Weights of a small mixture-of-experts language model, trained from scratch on English Wikipedia: width 256, 768 GELU neurons an expert.
Below are experts of layer 4 (counted from 0) of a mixture-of-experts language model. Rows are named down (a neuron's output weights, with its number) and show model dimensions 128-255. Each number is 128 + 24 x the weight over its row's rms, rounded and kept within 0 to 255.
Before each expert's rows: "raises" lists some tokens whose logits its average output raises strongly, later layers aside. This comes from a sample of Wikipedia text that the model never trained on.

# expert 1
raises: "ym", "iqu", "anguage", "amb", "ibrary", "ib"
down5 [ 89 112 124  99 140 121  99 134  85 166 163 141 169 137 140 130 172 145 142 164 139 155 136 134 163 156 214 149 143  69 128 146 148 132 138 153  94  83 138 172  67 149 130 114 151 115 123 111 119 106 100 146 153 112 148 132 141 142 121 119 138 123  98 129 153 170 108 120 140 150 137 121 107 132 176  97 121 132 100 114 144 165 113 110 122 135 109 109 119 143 108 112 137 171 115 148 154 130 143 192 131 156 160 176 113 149 121 127 132  93 120 152 138 145 112 112 110 125 129 136 134 133 121 123 164 138 111 137]
down6 [156 141 136 100 130 197 119 123 136 150  95 110 114 122 132 157 143 159 108  92 151  95 109 133 211 136 119 141 114 152 115 168 116 111 112 167  97 123  88 139 150 146 120 119 161  68 153  97 155 134 136 117  92 100 107 135 156 117 144 143 173  95  79 140 142 135  83 132 147 133 137 143  83 147 117 123 166 142 124 123 123 168 146 144 124 164 131 134 127  97 110 137 109 109 130 111  92  92 145 165 119 119 119 158 156 144  92 109 155 120 159 133 148 141 155 115 147 145 138 171 143 154 104 149 129 109 176 174]
down7 [131 134 115 129 137 160  96 136 174 115 145 138 106 106 144 110 132 117 154 162 140 134 132 114 118 184 124 137 149 147 118  84 138 115 139 105 172  89 149 148 131 109 131 120 148 148 146 106 110 105 114 144 117 112 120 122 125 131 109 166 142 115 111 126 140 118 120 133 101 130 118 106 128 144 148 129 143 121 166 136 140  97 103 163 120 119 153 136 117 177  95 101 159  66 106 141 112 118 113 143 172  64 136 108 112 101 141 128 204 111 121 145 113 126 163 148 119  86 131 174  95 143 121 142 151 110 132  69]
down8 [129 103 120 132 137  84 125 112 141 138 112 134 127 114 162 131 154 170 172 154 112 124 156 135 113 113 204 123 152 113 132  96  96 136 150 119 127 125 170 135 105 141 145 142 132 132 124 137 126 136 132 154 154  87 166 129 121 112 121  93 135 151 151 118 113 144  91 103 134 139  87  90 145 102 111 132  70 142 111 112 122 150 136 124 127 122 117 132 130  84 119 172 105  81  95 121 122 154 147 121 119 119 114 118 137 147 138 152 153 102 166 122 175 169 123 127 135 112 100 185 126  96 151 111 120 103 146 102]
down9 [120 118  92 116  96 112 112  98 127 122 120 158 151 106 131 111 121 132 118 128 114 142 150 120 139 166 138 147 134 122 117 143 139 132 104 131 164 133  84 124 114 117 200 146 121 154 167 118 132 143 114 129 147 100 130 121 156 122 143 139 122 121 140 121 135 131 137 156 137 109 125 178 154 134  78  84 135  96 145 138 119 165 131 138  99 112 159 105 181 101 119 124 126 123 158 131 116  60 128 161  96 132 124 141 114 123 129 121 164  90 106 194 151 164 151 116 164 160 129 141 140 101 154  98 159 107 124 153]
down10 [131 144 176 113 106 145  94 185 108 111  85 118 111 144 141  79 132 151 116 110  96 143 119 110 124 114 120  67 123 174 123 131 161 166 121 198 104 149 141  91 117 128 128 139 133  90 132 154 147 114 130 154 133 136 135 164 119 175  92 130 167 160 138 136 127 153 123 131 161 128 115 122 152 152 129  91 165 137 123 130 160 139 186 143 155 123 119 146 137  94 122 156  98 158 135 139 118 133 105  93 113  75 133 157 129 116 148  79  95 111 131 130 106 129 143 167 150  92 118 105 112  82 138 133 137  94 162 140]
down11 [129 117 132  91 142 126  96 120 141 221 141 144  95 129 122 133 109 166 156 163 132 125 154 133 151 167 116 128 112 141 119 125 111 135  72 163 156 106  80 167  91 171  91 111 151 119  99 142 134  78  87 108 105 124  80 127 139 146 163 124 145 143 158 125 117 128 173 128 108 104 114 118 104 159 138 129 125 134 148 140 130 143 167  97 157 159 134 111 132 101 175 132 143 159 102 132 118 145 159 106 137 114 132 122 105 134 133 121 126 124 138 103 121 103 104 111 156  93 124 126 126 138 135 136 182 120 169 124]
down12 [124 137 139 100 154 110 120 134 137 174 120  91 132 112 119 136 129 151 131 110 136 103 140 110 110 107 129 141  63 155 123 133 129 128 141 189 119  94 149 106 133 125 100 108 118 132 134 129 151  98 152 126 102 121 145 180 132 117 125 156 160 111  97 123 195 136 153 151 112 155 136 112 113 114 146 114 116 104  95 126 135 119 155 138 108 105 123 126 116 111 120 144  93 113 148  69  93 130  85 142 112 163 134 144 103 158  73 147 122 178 138 167 125 140 177 112 120 110 163 146 127 117 151 108 122 100 119 168]
down13 [118  97 116  84 150 134 113 135 147 163 137 110  98 135 106 105 183 103  94 124 123 139 177 144 100 121 147 117 129 135 129 102 117 135  76 126 154 151 128 127 161 111 148  78  93 133 126 128 138 139 125 166 121 134 156 126 146 118 122 157 133  99 131 139 120 167 105 118 152 127 140 142 105 110 116 119 116 119 160 100 107 123 147 183 141 164  82 167 162  87 161 149 143 123 148 158 157 141 161 162 132 154 193 136 137 161 109 133 144 130 199 122 124 123 135 103 128 151 144 138 112 137 106 145 116 118 119 112]
down14 [ 81 163 149 109 123 150 103 122 147 149 127 140 165 127 135 151 112 126 108 113  86 120 152  94  75 120 119 109 108 132 139 126 146 120 161 120 138 112 176 145 106 134 192 163  71 120 109 148 144 149 101 139 127 121 124 132 158 150  86 126 132 123 125 192 125  49 121 136 137 178 135 133 102 151 119  97  84 122 124 136 120 144 123 157 114 108 105 133  57 141 139 100 123 105 103  82 158 107 138  90 130 123 120 134 101 129  95 125 153 134 112  99 102 101 145 155 125 148 109 157 139 139  82 131 142 108 114 113]

# expert 12
raises: "202", "201", "199", "198", "200", "197"
down5 [118 116 128 148 109 110 132 133 135 116 124 129 132 159 144 144  69 162 165 139 168 158 103 115 120  92 142 163  57 111 167 105 108 126 132 150 121 138 141 143 117 156 117 114 138 181 151 162 103 112 164 184 146 106  61 101 137 135 110 120  99  89 128 103 102  89 134 102 164 134 156 156 134 145 119 115 119 107 111  81 131 135 141 136 106 126 124 125 119 119 132 135 112 142 134  88 106 112 150 141 130 126 120 197 133 161 119 139 102 156 125 137 151  97 141  85 100 125 125 163 144 150 127 119 164 141  86 100]
down6 [150 131 115 151 105 127 130 106 104  93 148 150  90 150 112 131  85 138 150 135 143 142  89 152  85 115 111 123 169 124 134 150 149  86 167 144 116 112 137 116 119 119 111 129 147 143  68 160 107 146 103 169 188 175 140  93 113 142 177 130 125 142 141 113 163 118 152  89 134 165 114  83  99 129 127 109 131 112 149 121 142  82 153 132 151 121 146 159  89 133 155 146 179 144 104 111 108 139 109 105 135 145 178 135 112 117 111 106 129 134 158 144 128 151 124 134 124 100 151 126 149 101 114 132 117 133 141 135]
down7 [119 123 179 131 123 113 118 136 146 170 169 141 144 138 132 130  97 114 109 114 156 144 122 137 129 146 135 122  98 137 117 119 101  85 147 125  94 120 128 122 154 121 157 128 118 144 119 118  94 125 114 152 141  90  92  69  79 122 146 135 146 135 143 134 155 133 103 110 126 125 161 117 119 118 126 119  82 146  90 141  97 113 136 178 127 139 131 115 141 140 160 118 136 143 146 125 133 115 128 138 135 107 141 153 132 149  97 114 118  88 128 116 154 191 103 120 118 128 147 148 112 156 126 154 168 113 153 157]
down8 [115 154  97 145 113 119 141 117 124  90 158 128 161 129 121 124 123  98  80 123 106  83 107  97 145 119 119 139 160 134 132 136  77  94 121 148 130 135  87  91 133 125 113 144 116 118 109 179 149 108 110 133 116 132 122  94 115 151 141  93  96 178 103 106  99 135 142 117 122 132 113 120 108 113 119 153 116 136 112 142 166  95  84 155 162  60 179 108 143  89 135 127 172 131 115 160 162 175 129  83 180 104 146 124 136 142 136 106 177 148 126 115 184 113 126 112 105 149 125 129 149  98 151 135 103 119 117 174]
down9 [ 93 119 163 116 166 164 144 154 130 156 105 141 112  93 123 151 119 132 115 172 128 122 123 133 120 135 107  99 113 112 126 141 110  77 167 121 136  95 133 157 149 131 120 113 171 117 165 125 128 106 122  81 136 106 144  90  93 157 118 131 157  99 104 107 121 135 157 176 111 195 146 166 156 148 142 124 151 101 109 152 131 117 165 116 112 155 108 151 144 123 110 104 125  84 140 177 124 121 186 109 136 158 117 119 133 130 131  93 131 137 116 150 108 124 120 175 133 132 104  73 136 132 149 157 122 121  96 127]
down10 [ 84 149 132 120 144  77 163 165 127 114  85 179 138 113 133 129 107 175 145 140 184 166 123 134 139 122 109 162 151 125 110 130 129 103 102 107 155  90 143 145 135 163 136 115 126 141 128 105 101 102 172 123 140 114 148 146 126 164 103 138 116  50 147 169 116 124 158 129 149 163 137 132 144 153 124 144 141 143 112 154 143 140 158 127 105 161 149 133 138 126 121  59 119  99 119 106 119 111 155 140  95 162 117 141 144 116 116 109 108 124 137  84 102 108 113 101 154 151 120 135 103 121 156 100  98 168 155 154]
down11 [119 168 135 148  90 139 181 109 138 108 145 141 118 130 116 130 158 148 124 123 159  63 143 156 153 137 136 111 130 128 156 122 134 108 123 105 125 116 125 140 165 145 123  83 143 172 126 189 159 107 111 128 149 129 113 106 184 114 116 155 164 118 145 102 154 134 150  88  65  96 124  98 123 116 132 111 157 123 123 138 102 162 137 136 112 105 155  92 149 136 110 144 152  87 159 139 148 108 167 101 125 140 138 116 165  96 167 114 126 155 104 112 107 123 144 148 187  99 128 144 106 134 160 134 136 163 177 145]
down12 [133  84 149  64 150 128 130  99 142 146 103 123 160 114  89  82  96 125 141 153 129 121 169 134  92 128 126 116 146 134 126 146  98 107 136 176 138 114 117 123 149  99 116 120 126 160 126 139 118 121 136  97 123 114 149 110 125 133  93 145 113 117 133 117 161  56 135 107 114 128 128 113 137 140 113 118 167 120 137 157 139 146 101 144 124 152 195 131  88 124 176 131 109  93 130 168 148 108 125  98 156 133 116 147 127 128  96 149  70 139 154 194 105 158 129 133  98 114 170 128 148 142 119 170 102 135 120 102]
down13 [140 121 131  67 143 131 131 101 147 153 121 122 140 147  84 178 152 121 119 113 149 116 102  96  80 137 141 103 105 110 149 183 130 100 118 106 141  90 124 116  87 126 118 107  99 117 150 102  91 105 138 146  80 146 144  93 146 156 132 124  97 122 110 129 109 147 136 129 153 136 129 175 115 113 106 140 109 126 164 169 142 156 107 155 117 110 140 126 115 166  77  90  92 103 145 120 118 156 111 144 111  99 102 141 153 112 199 119 126 101 135 185 132  61 141 147 129 136 133  86  98 125 143 122 100 125 154 149]
down14 [128 153 133  99 172  94 152 128 111 123 119 154 135 134 152 129  87 100  96 125  79 122 112 138 139 159 131 150 146 159 137 126 149 113 171 137 127 145 112 115 178 117 122 103 105 142 143 119  68 120  94 147 138 149 138  95 134 130 134 116 105 164 122 145 106 127 159 141  98 111  89 140 147 142 115  99 135 110 110 129 131 117 129 145 140 100 161 147 151 109  94 163 124 130 130 130 139 159 135 147 141 133 140 130 139 100 114 125 106 137 172 116 123 101 148 123 122 126  94  91 170 127 130 108 115 159 139 102]

# expert 11
raises: "ic", "as", "ies", "at", "ism", "ar"
down5 [143 157 118 135 130 110 165 125 131 130 127 114 151 134 128 141  77 144 126 145 123 105  86 124 129 120 142 109 140 133  98 129  71 136 169 123 137 127 129 145 160 127  99 133  94 116 171 121 116 138 148 137  90 123 135 129 133  74  98 144  99 140 142 142 125 129  94 134 142 142 139 146 145 121 126 163 126 135 167  96 142 111  93  89 112 106 157 109 114 143 110 126 159 175 168 193 136 136 116 150 147 158 138 148 105 161 108 138 131 103 121 113 166 114 117 116 133 107 100 157 143 150  83 116 127 125 124 140]
down6 [108  94 148  96 161 168 110 104 132  97 121 150 113 147 100 122 139 156 128 102 141  92  99  97 129 119 114  90 146 137 111 188 128 147 145 120 104 138 129 109 137 123 135 102 152 152 155 120 140 128 104 134 122 131 145 119  99 142 128 134  88 172 135 156 146 128 146 160 139 102 125 164 135 181 125 116 170  75 108  84 143 153  94 102 111 135 114 141 144 104 109 148 158 143 125 123 134 159 143 140 153 112 136 129 106 126 134  93 109 144 104 137 130 107 110  72 169 141 122 149 123 116  86 118 147 112 163 145]
down7 [118 175 108 101 113 121  88 137 113 184 182 156 131 176 149 153 128 131 109 107 112 160 160 141 153 174 178 134  82 104 124 169 150 101 118 108 138 150 115 146 132 109 130  78 139 148 165 136 103 128 131 181  83 148 140 113 119 141 128 116  97 126 131 132 121 152 122 111 118 138 126 170 140  84 134 128 119 149 130 117 174 101 116 120 164 101 145 134 173 140 108 145 109  98 123  89 132  89 120 159 131 121  97  99 100 125  70 105 140 103 111 120 119 134 120 106 146 134 135  89 162 103 101 121 134 154 165 111]
down8 [111  96 122 119 126 166 111 159  98 132 153 182 117 128 126 120 119 108 118 172  99 135 116 153 161 117 155 124 144 133  68 140 122 127 143 101 124 150 150 152 149 130 130 136 128 165 144 123  90 166 130 160  99 119  97 179 125 157 160 113 111 135  79 129 157 105 143  84 116 134 152  91 110 171 177 134 140 121 114 147 140 136 130 126 133 164 145 131 156 106 119  95 141 139 131 117 139 136 135 129 153 159 113 169 109 128 167 114 112 124  89 200 150 131  88  98 162 117 148 166 130 139 130 159  83 138 143 136]
down9 [145 127 101 144 123 150 109 160 131 152 146 133 114 186 153 104  91 120 119  89 122 147 138 151 139  89 129 114  69 157  89 162  99 155 132 121 125 127  99 138 138 152 102 101 118 115 142  70 120 138 105 107  88 110 117 157 164 186 141 121 137 141 134  97 159 179 119 168 141 153 126 115  90 141 113 102 153 128 118 115 119 125 139 117 136  97  88 102 116  86 180 131 161 102 161  99 136  97 152 118 127  81 115 127 147 143 148 112 119 139 136 151  95 139 144 153 152 138  92 112 113  63 138 126 108 153 160 123]
down10 [120 122 145 106 146 124  91 130 157 121 165 136 180  95 132 135 131 108 135 182 129  76 111 133 123 122  99 113 146 123 163 141  83 135 117 148 155 131 112 164 100 112 145 107 153  99 103 166 169  96 108 113  95 133 135 115 139 163 112  81 102  99  88 144 115  92 127 118 144 109 138 102 101 117 134 153 128 112 126 157 138 161 124  97 163 152  77 149 114 118 133 122 110 149 125  92  86 142 147 118 177 178 164 118 162 146 123 153 150 101 123 118 147 113 138 168 149  84 109 135 131 126 155 100 102 123 136 138]
down11 [114 129 134  92 122  95 132 142 111 115 114 123 114  61 176 143 149 134 141 151 100 122 125 128 142 138 163 133 159 129 177 121 128 143 110 139 126 127 113 110 127 135 120 146 138 115 160  85 106 125 106 135  99 129 142 149  98  97 117 198 130 124 153 107 128 144 169 125  98 114 111  80 127 131 108 101 135 157 136 122 177 146 115 122 181 150 126 161 145  95 114 109 107 132  75 115 154  97 197 155 114 123 144 109 110  93 118 133 124 147 142 163 120 128 116 107 113 118  86 157 126 140 122 130 126 117 136 114]
down12 [124 136 154  64  81 141 129 125 159 154 135 128 163 154  80  78 100 146 107 124 117 142 150 119  97 114 127 115  82 147 124  91 109 124 130 114 132 111 181 114 134 136 170 133 102 103 122 125 129 128 133 140 115 116 138 133 174 114 131 122 119 129 119 124 133 119 143 151 154 114  99 139 116 112 136 164 168  90 133 122 143 135  93 163 118 131 125 119  73 150  95 176 117 156 146 133 128 136 117 114 159 142 124 129 129 145 151 100 140 164 157 165 107 123 138 141 143 121 143 117 154 137  60 122 147 110 160 125]
down13 [129 154 105 100 109 144 105 125 177 138 173 118 118 176 130 138 125 167 170 135 157 143 158  91 154 136 144 128 115 137 151 126 137 179 115 116 110 125  93  98 147 110 153 116 158  94 114 152 126 146 131 128 126 163 120 106 157 168  91 153 105 169 109 102 136  72 139 127 103 124 133 115 160 109  74 147 132 150 136 136 123 132 126  99 107 128 121  86 101 178 173 104 109 143  98 132 149 147 139 155 119 109 125 124 136 136 135 154  83 128 141 119 130  94 154 124 141 133 142 106 136 133 112  83 135  93 146 157]
down14 [115  96 127 145 143 124 121 147 140 111 135 113  96 196  94 121 121 160 130  94 117 126 140 170 138 117 126 118 141 158 142 110 146 126 139 130 125 113 139 105 132 136 117 143 143  96 140 136 132 157 142 166 125 106  93 126 110 136 108 149 113 136  43 114 114 155 131 111 129  86 145 151 130 162 130 122 117 108 103 114 133 121 116 143  99 121 131 117 167 127  79 101 103  80 108 151 140  96 102 130 131 154 126 167  60 111 114 129 149 120 148 185 110 147  90 132 166 145  93 157 139 112 156 134 106 112  98 135]

# expert 2
raises: "===", "The", "In", "After", "==", "201"
down5 [117  96 148 143 103 134 160 106 131 149 123 120 119 111 179 116 131 103 169 107 146  96 123  92 107 144 124 151  96 107 125 119 132 114 114 131 171  84  94 115 113  91 142 118 153 138 133 149 112 119 146 116  63  77 145 131 183 109  80 134 108  80 133 135 154 104 107 122 105 113 142 153 127 142  94 117 151 136 138 140 118 123  83 101 156 152 166 142 119 165 119 196 116 113 176 109 144 198 154 127 143  94 104 128 162 117 152 118 149 146 135 116 100 112 151 111 163 133  95 120 134 165 124 139 146 147  85 132]
down6 [ 87 138  94  97 134 120 146  73  87 138 126 136  84 136 121 156 121 131 146 123  63 186 132 138  97  86 196 129 126 124 134 113 120 127 130 155 137 138 153  99 125 138 131 114 123 126 142 115 129 109 127 116 132 151 155 192 146 152 121  70 128 156 117 174  95 106 171 180 115 143 110 145 132 124 122 128 127  90 113 170 119 120 115 153  71 120 120 145 118 102 166 134 127 147 114 143 149 129 146  92 125 142 161  82 120 140 175 120 114 183 142  95 141 128 133 145 117  92 124 126 107 147 148 117  97 141 144 141]
down7 [108 138 108 103 118  86 140 152 157 123 138 103 130 131 123 145 127 154 152 155 109 125 138 129 153 123 113 160 119 162 183 127 139 109 130 141 112 127 120 148 133 138 115 139  74 167 117 111 138 131 131 115 112 153 130 142 120 165 121 152 128 137 175 161 107 118 107 114 109 125 107 144 163 110  90  87 118 132 107 143 188 108 129 112 144  92 151 138 152 117 121  74 110 151 185 116 168 110 108 156 136 120  74  71 118 120 125 135 136 126 115 102 167 176 122 116 125 136  78 114 183 125 112 129 139  98  75 141]
down8 [129 142 153 127  90 149 105 145 136 147 140 144 136 137 144 115 146 120 102 130 115 126 147 149 130 164 142 118 130  79 127  92 160 124 134 146 130 131 123 139 131 153  87 112 140 140 151 122 101 120 115 167 122 102 142 162 134 120 148 127 140 103 126 122 111 147 142 100 208  90 111  94 154  98  91 124  83 126 104 152 132 132 136 112 118  78 115 112 183 137 142  86 131 137 111 109 156 135  72 147 114 126  93 137 112 122 114 135 147 129  55 125 142 100 107  94 111  88 172 180 115  87 105 137 140 133 124 171]
down9 [108 104 121 136 121 157 161 125 129 105 170 149 117 148 122 137 165 156 155 115 129 136  88 117 182 154 145 102 108 130 136 117 138 113 114 147 112  85 154 130 155 109 138 175 152 118 119 108 120  89 126 113 102 166 121 139 162  98 131 165  79 107 100 114 143 122 118 136 130 128 113 133 181 110 106 121 108 116  93 146 143  95 148 167 133 116 136 149 165 109 152 100 142 129 112 115 120 111 150 135 184  84 114 109 120 127 135 176 150 110 153 123 115 124 181 145 103 106 115 121 107 161 129 160 124 126 139 143]
down10 [ 88 120 175 112 128 127 130 163 127 173 151 145 100 145  89 121 134 101 115 125 133 121 128 125 107 112 117 117 146 155 117 147 125 126 117 105 134 162 167 142 119 181  94 134 115 105 114 135 137 142 124 149 140 153 150 129 114 159  97 155 108 145 148 143 137  99 114 174 133 127 134 140 121 109  64 160 145 170 145  83 106  91 125 150 122 127 146 106 130 126 163 104 133 174 134 127 109 181 139 144  81 121  92 165 138 165 134 111  87 129 106  76 149 184  82 150 157 117 153 145 135 141 124 129 115 119 125 119]
down11 [127 141 120  70 107 173 126 116 138 113 134 167 174 107 128 103 110 136 146 156 107 164  61 139  93 140 125 142 132 136  76 132 136 109 161  97 112  98 124 147  67  87 134 146 126 141 132 143 154 144  93 119 165 137 158 138 140 124 129 116  91 141 140  88 125 118  99 115 132  88 101 109 117 118 147 122 145 151 159 101 116  79 126 142 157 132  86 158 103 168 135 151 118  56 116 139 103 131 112 146 180 152 167  95 117 114 136 129 130 113 101 137 131 140  67 111 128 136 106 124 108 143 121 136 103 100 147 132]
down12 [122 159 112 152 130 143  83 130 122  89 126 120 120 126 133 138 134  93 124  77 132 141  96 102 132 130 128 121 132 104 103 121 130 138 140 181 146 125 116 165 139 130 138 140 120 126 150 102 103 166 132 156  88  92 134 157 141  98 165 123 141 155 123 113 140 156 100 115 135 101 150 133 135 141 140 114 141 169 106 188 166 159 141  94 141 136 112 166 137 130 137  93 137 140 114 127 106  84 125 161  92 123  83 110  90 140 158 160 125  80 103 155  92 161  52 150 145 141 105 108 137  86 133 122 133 110 157 118]
down13 [159 163 124  91 126 104 162 120 173 116 142 116 132 109 157 126 148 118 130  84 167 117 119 141 144 121 105  80 126 180 109 115  95 102 118 128 134 109 119 103 124 137 104  76 129 127 152  80 134 128 114 152 135 195 121 114 193 112  92 132 141 145 117 146 133 117 152 129 171  85 129 147 153 185 152  98 122 147 145 171 132 124  90 119 123 148 128 176 124 106 122 141 151 135 146 110 130 129 120 124 139  96  74 110 135 130 131 146 176 120 115  46 105 124 108 129 126 157 141  97  84 190 113 119 113 130 141 123]
down14 [135 165 151 164 171 162 155 137  85 110  81 155 147 110 124 185  98 143  83 122 132 107 145 149 120 139 107 100 128 102 141 143 115 105 140 112  66 143  98 150 145 108 140 121 143 138 121 145 136 158 131  92 132 125 118 119 125  94 182 160 150 132  97 117 122 116 175 107 138 170 139 156 100 148 102 141 138 100 131  93 105 130 127 136 104 144 150 139 129 120 139 135 131 100 136 111 135 139  77 129 124 165 151 130 122 124 127 104  94 121 120 155 117 114 150 157 105 119 132 148 140 139 111  98 172 177  98 123]

# expert 10
raises: "vers", "cl", "-w", "-f", "-", "-s"
down5 [112 151 100 115 122 157 133 171 123 137 219 159 101 151 167 138 129 135 134 138 126  89 140 138 126 126 165 105 128 148 106 168 127 125  95 103 160 109 123 136  92 159 118 102 141 140 151 156 106 108  89 126 149 151 142 130 105  50 131 120  84 154 124  76  89 111 119  95 149 120 111 141  59 124 116 145 130 125 122 118 122 165 152 136 135 112  94 150 175 143 149 135 108 102 147 135 101 169 124  91  90 100 118 132 137  99 128 127 110 131 156 140 118 112 121 148  96 123 142 124 119 149 100 127 137 129 108 165]
down6 [157 106 101 123 161  72 151 122 151 127 134 123 135  77 144 128 162 121 116 137 101 107 193 155 112  84 132 121 128 153 122 177 148 130  93 149 158 130 115 126  94  96 107 146  81  87 130 105 153 108  93 119  89 126 120 141 173 145 106 118  95 138 113 113 146 153 136 119 122 107 142 117 106 114 138  99 125 100 135 127  94 192 143 110 129 124 175 131 125 123  98 132 113 121 120 112 126 118 104 120 104 152 155 120  58 123 125 138 162 163 142 147 153 160 138 110 126 133 136 111 108 132 139 122 116 115 108 153]
down7 [136 128 128 126 134 104 143 106 123 100 120 116 137 156  69 132 111 135  95 156 134 130 171 133 110 159 168 134 100 138 121  99 153 116 158 122 123 147 133 116 133 101 136 117 142 141  98 161  88 144 102  96  67 122 183 105 111 161  92 153 174 113 121 142  98 159 118  71 131 157 118 107 127 194 146  98 118 104 115 114 149 121 157  93 104 136 128 144 141  99 143 116 147 175 107 107 118 109 128 145 128 132 140 167 105 143 108 109 116 133 116 114 101 126 129 136  96 117 134 133 169  76 116 143 106 109 163 161]
down8 [128 126 129 121 140 140 112 160 124 155 176 100 100 123 126 114 116 121 135 118 148 135 116 144 122 126 138 184 105 187 154 132  95 112  74 125 136 122 134 131 135 129  95 163 174 110 180 148 162  96 162 183 121 195 115 139 137 143 129 133 168 133 153 133 136 131  94  97 137 109 116 125 103 147 146  78 126  90 113 112 157 120  97 163 118  96 140 117 131 124 104 144 121 126 155  95 174 134 156 100 134  92 126 157 154 105 129 121  96 155 129 152 148 161 178 147  96 111 120 137 135 133 132 151 109 164 164 179]
down9 [106 186 135 104 178 167 149 120 149 121 121 133 130  90 104 153 114 158 152  72 139 122 127 116 135 121 125  84 128 118 121 134 121 116 128  80 162 117 128 136 131 114  92 124 145 121 163 122 158  98  91 140 133 141 231 149 138 140 106 147  89 115  75 182 133 121 157 117  92 123  87 118 138 113 187 171  88  92 124 129 115 101 123 103 171 107 114 116 160 118 120 132 152 154 164 174  84 122 128  93 107 148 123 109 114 118 125 163 145 152 137 106 144 127 124 128  79 134 159 132 149 121 116 118 152 107 139  83]
down10 [161  94 125  81 150 108  96 118 161 122 115  89  97  83 120 110 133 104 114 153 111 129  73 118 119  98 122 120 118  95 176 132 100 104 122 171 121 147 137 110 131 122 134  89 137 112 144 111 125 182 114 100  93  81 106 161 103 100 116 153 129 135 140  95 151 151 132 138 109 121 138 169 157 155 149 104 116 123 120 100 171 147  98  88 106  99 106 154  92 133 104 111 141 123 153 115 134 157 120  93 146 142 127 151 144 127 124 148 131  77 125 121 115 124 155 150 125 109 138  97 154 145 120 115 174 122 108 106]
down11 [107 104 130 145 108 143 140 120 138  77  96 167 116 126 148 118 125 131  97 122 158 157 142 158 134 125 100 127 137 170  98 169 128  98  76 136 153  90 122 134 102 131 129 154 116 151 108 123 151 151 160 106 135 132 140 150 163 106 104 120 159 115 119 122 135 169 139 134 162 176 122 152 112  86 108 119 158 185 140 130 173 153  77 142 168 159 155  85 147 126 131 128 143 141 125 134 118 132 162 136 143 134 168 117 129 106 120 117 145 116 108 177 137 114 155 120  89 109 106 131 111 144 106 131 129 163 114 132]
down12 [135 157  89 120 138 130 111 151 126 136 128 148  83 157  75 129 168 112 158 116 137  96 132 134 141 159 167 133 119 119 145 125 147 104  85 123 142 138 117 130 121 140 104 121 124 125 163 104  90 111 121 123 173 126 120 139 107 164 139 126 122 126 128 122 109 139 127 119 112 113  97 154 144 128 108 108 137 138 111 130 140 129 143 106 132  89  92 145 139 111 123 121 121 114  58 160 103 140 155 160 156  78 116 110 144 146 118  99 109 132 140 170 121 109 104 106 109 171 200  93 101 129  72 126 154 150  98 133]
down13 [112 116 139 117 150 114  98 135 117 119 132 111 131 183 129 131 114 133  97  70 127 134 122 102 114 114 119 122 136 113 105 153 112  99  98  82 110 136 133 121 102 104 151 107  76 129 165 141 110 110 139 169 118 121 182 131 158 114 138 106 150  87 113 107 145 126 153 140 118 142 134 126  98  97 108 115 120 112 123 102 159 123 119 144 113 136  99 131 172 145  69 126 120  82  80 117 123 130 143 123 142 102 112  98 122  91 137 126 188 142 162 124 156 158  96 100 116 183 101 188 165 113  87 130 100 150 141 133]
down14 [150 114 104 138 196 121 106 165 114 155 118 172 169 153 106 107 120  95  86 140 118 112 113 114 148 112 150 141 124 183 152 108 148 179 157 116 105 124 137 140 128 103 109 147 112 121 103  72  64 128 136 158  86 160 116 122 125 104 123 118 149 111 164 112 134 140  85 135 182 153 129 149 124 169 168 109 119 110 107 135 109 152 177 119 145 108 159 100 135 135 118 140 113 173 166 151 111 124 163 138 138 119 109 132 115 153 144 103 124 124 132 131 100 145 124 131 135 129 132 152 100 168 117 125 134 138 103 133]